Below are experts of layer 4 (counted from 0) of a mixture-of-experts language model. Rows are named router (the router's row for the expert) and show model dimensions 0-255. Each number is 128 + 32 x the weight over its row's rms, rounded and kept within 0 to 255. Numbers have three digits each.
After each expert's rows: "gets" lists some tokens that make up at least twice as much of what it gets as of all text. This comes from a sample of Wikipedia text that the model never trained on. Tokens count by the router's weight.

# expert 9
router:153153152096174111175110102176057131073028165143114103109134166135179163052136086126145090146087120126106128106131062178143130089139107210116125104137116145106160159172159109104103085156114141118089143084132109131082177153071071140107160138075123139135150137103115155116105168147144122153093119149115110062120128153120095103106135167123148128124172159148145075146178096154128116139151169144129089117155130050125132115133165160129174150158133115137175130133148053160102172117123138088103194136093123132089144103122083129109122112115102152110120109167179127102120136139097064072116117139131197133126134068113129090104109123124131168201122053153117169142111195116151131108160124135113067148176101130153116098170113086098149225157112107133129154129154105185146079153229165
gets: "s", " as", " was", " is", "ed", "es"

# expert 29
router:149175112113147137078117146136031125119130112133074123135159126147148135131124098137149146164124154138115095093105127131171151066103113164120085142115082036117119125117128165194170163153174147116090159116133133010143137099121143087081068179143172108132129111139130104195062137181151121087124162167081114111141072067091118106085083122143118110077159106154173169166162072103175095122159134134168097183161111126141126147161050124131123150223146141131158160104092144066141090085126144097152157184131131141163119157097116105122151160202115177175087180141114149188127132132145152125157090178126122085126112166112141066131142160134109079149102109114128103158119137056142155158091085086158132143115163126100146088121143144143128124142162131121118114165122142077120154084180116
gets: "1", "9", "2", "3", "4", "8"

# expert 11
router:096063119139113147157130102099152094130138104139119093161103140166164099073142142076078115137137136155124110147085106173145092114117134123181131093162082140185104143175120131135164104138168157089130088087144139043083154170075085164127169124138148137133133049032109140078118119165117121154151191138129116157135161132153189022084125089135231100132137138171136157133125092141096125152138121163142124117150176109161123140091146158086097085122096157163114115111192104132073124130076127176114128114171175098146129111107091127109148103082206091185155068105125115135087123174118111151143165152128097079127186123134127150103124085128126119199063124112176119098099116110137153125104145133150110121146181124139149105139114177094119158165127144117143227114150118103182131166180100
gets: " of", " and", " the", " a", " by", " with"

# expert 20
router:128083152083126182152062092150049071140107157112098151139124172113166118131135124062138089161166145164081111107112163137139131123094151150149123151184153136083119115153128180097141089135073191192169191128153112100077111142100125115130143109098119105094137085148106114158109078162116119139059156134119103099166165117203140113091122185141128085151133110154120094130150126138171083120156077115123092192144123143164107129070189118061102154185121168114131137116221095138140130103127137143102211126140119145073085096140137155146128097168120109109095103104136173115117082161094073111131122148090140109107155078122128129134117184063128106131127099111160152174157121167120113105085145096095117201166097145131071101169123069082159194092135093142157159133068129130129184147181140
gets: ".", ",", " was", " is", "ed", ")."

# expert 2
router:120116123130122082136172078137134131130155050119156072138115114207096149114113148129114182143144101147117139119102113144129121107120109167085112065195146145103163146117153227125144115205103135133160175132130155117111128152096104127103081129145162096181118101114070158073136126138130133144139098090127100070099056038133105093119172126165175101125125084165171122217153137140136070106146104099116098166191135144123136092088165122119135143107113071164156167098130088075106120090084168161150094146167146079145120124140127113120095185152149119052148130111136181123139075118076109203107128204122129137136163104180194061110088098156110085150121101127158189129162124121132121098096106168104103178093148095125190115126100118173179156150127152130158117124125148118119157111146167
gets: "\n", "-", "==", " \"", "===", "|"

# expert 27
router:118160120108133100117139167116120141114129177150082088102159113166136178087144127125122126162142144111174135137095140170116094130154106157159131099148113112146163150189180128151121143158106110128123135069171176014105156222090141124149154056082105106098155086158115136072086139127122091110137194117091137138118144124109091072156197128159125097059136191098150138143110107152094115098133122170147123083156185104107138172082125139096142127162121190124152036117109122140099121126135167090143131153095139066157143118173107138105128093064162144140157134147147197157144129158102129154110099139141136087179168129133156140119067153071118126071144122128093065086115112108141170115139071106148133095165201096129170144152039207136150133121093128123109183146127058103104133140123155
gets: " the", "|", " in", " to", " his", " The"

# expert 6
router:120117120161106136187163120117155075098120136156098110114234133109123101072130073089114106122098124174127091144111166132113181156128133171145120059221175123134104102160181160169152138142086094090166162125134172098099185154152138097176135111152132136091235090099133095181107071100104106111124187177168119137070118127093124075115141157130131132144136218102130130150104112146116134206131143154121099163109136194112121131165167147129110034122175179130115139131103109153142129108134135155092125087120111148142108196133148103117129140113125102131090148163063141114133095144127107121149133139177129125105118154138118121144089146144040180162123137094105105215118176110063103111144156106144137130149152119106029139175116164090158118093160143169144091139143118123163118141122125
gets: " |", "-", "|", "1", "2", ":"

# expert 10
router:116163135051126074137164102118061151102115183144111153136200205130144091088142083122177000158081092100146109124122126199105170110142106135082104067120111123191157090115153107130132175136117152147168149098096183154171144123152158163110122164048137167204139107115108164068120179144119103115091086119140103107122102130139090120105138127155161065154203207147152110138118124122123144145116110091169096076132121104088089130156144097125149073170084079162125156160120123085126167091135103101123118164125175125113129186173086106118162081099151142107155122125114143176140149132107104121161106168199139108151120085097151115125128150092129090171065136119108090098075116106138127092154127172142126161174130116141130174106116094108107161077146137115117134121141151100146170137136148
gets: "s", "er", "ers", " University", " League", "ist"

# expert 5
router:134132117101203045154134067144181117120161068186131094119083197131127099129142133036091132167163086170113122129101143155113110062155142122173107146138139137144087181146131112127129150129158130093076127130152138074107139131110094072093145123136120174111127109078092110123115052118070135128140111120143119162128147106132160142085091114125188148141192080113131138141094100127148118139126149121088127218117114165151150142077074154158114104204126134121168119125135118112084098106135107155108122124104143124158116147135111138135160096124155097177097150125127139069156039155079051147137141157161188139161143100140166155163100137119137136138124073151118167129189092103138115132115125152156149109166160000145099149180112155128084152131108074071167136137184180115137116085094105
gets: " and", " he", " to", " He", " that", " had"

# expert 24
router:097149132136176101162161123080154169095124179157096159115229155177094123074170117140169089145142090184137104128135156126102103191111109139168110158174155138161137128168128161129115073165131117116143086133156160160072168129172136124111152168119124144125200100116121088183122113108153094129127131120086177107057096117114136077165112136152140037064112171161143158146066106083143139178153126164145122100148100112133116147117135127167117138137140108138120216111173134160146140114126142110093118171145169123155151144086134124095112065117088117162094108144103124132143142146132113097154160137134153148160180023119101104126101110086096118101035081116113161130138167100119061034108130157122092135148142148118127092142078123118207123057154076085145093112096140172149107113092129
gets: " |", ":", ";", " –", " on", " October"

# expert 0
router:146151095131099124107059102137070087043082139138119086109123123118156101138157133136161072149145155109015152103114093137140139101126160186169083152169165141213136095093086121101175111153102100151146089105160139126148165109127090125098133106107168147183175065163087065094095103136140124143130166081109140117121123097173127128110099150159129096122148113121116135145149080193146143140137152080123115099120157136092171132143157094139068134243098127126119117118116142125048145140177107134081135127139155128137134165126132170098101134165156124076020141151129127088066117148119129128103153147171171137130091096093173124109118137154114155182145031107095101115147125052116082087115131104106138134130144137104145130131128084115145144162127120183155112145083104090168153127171056
gets: "0", "1", "5", "2", "3", "4"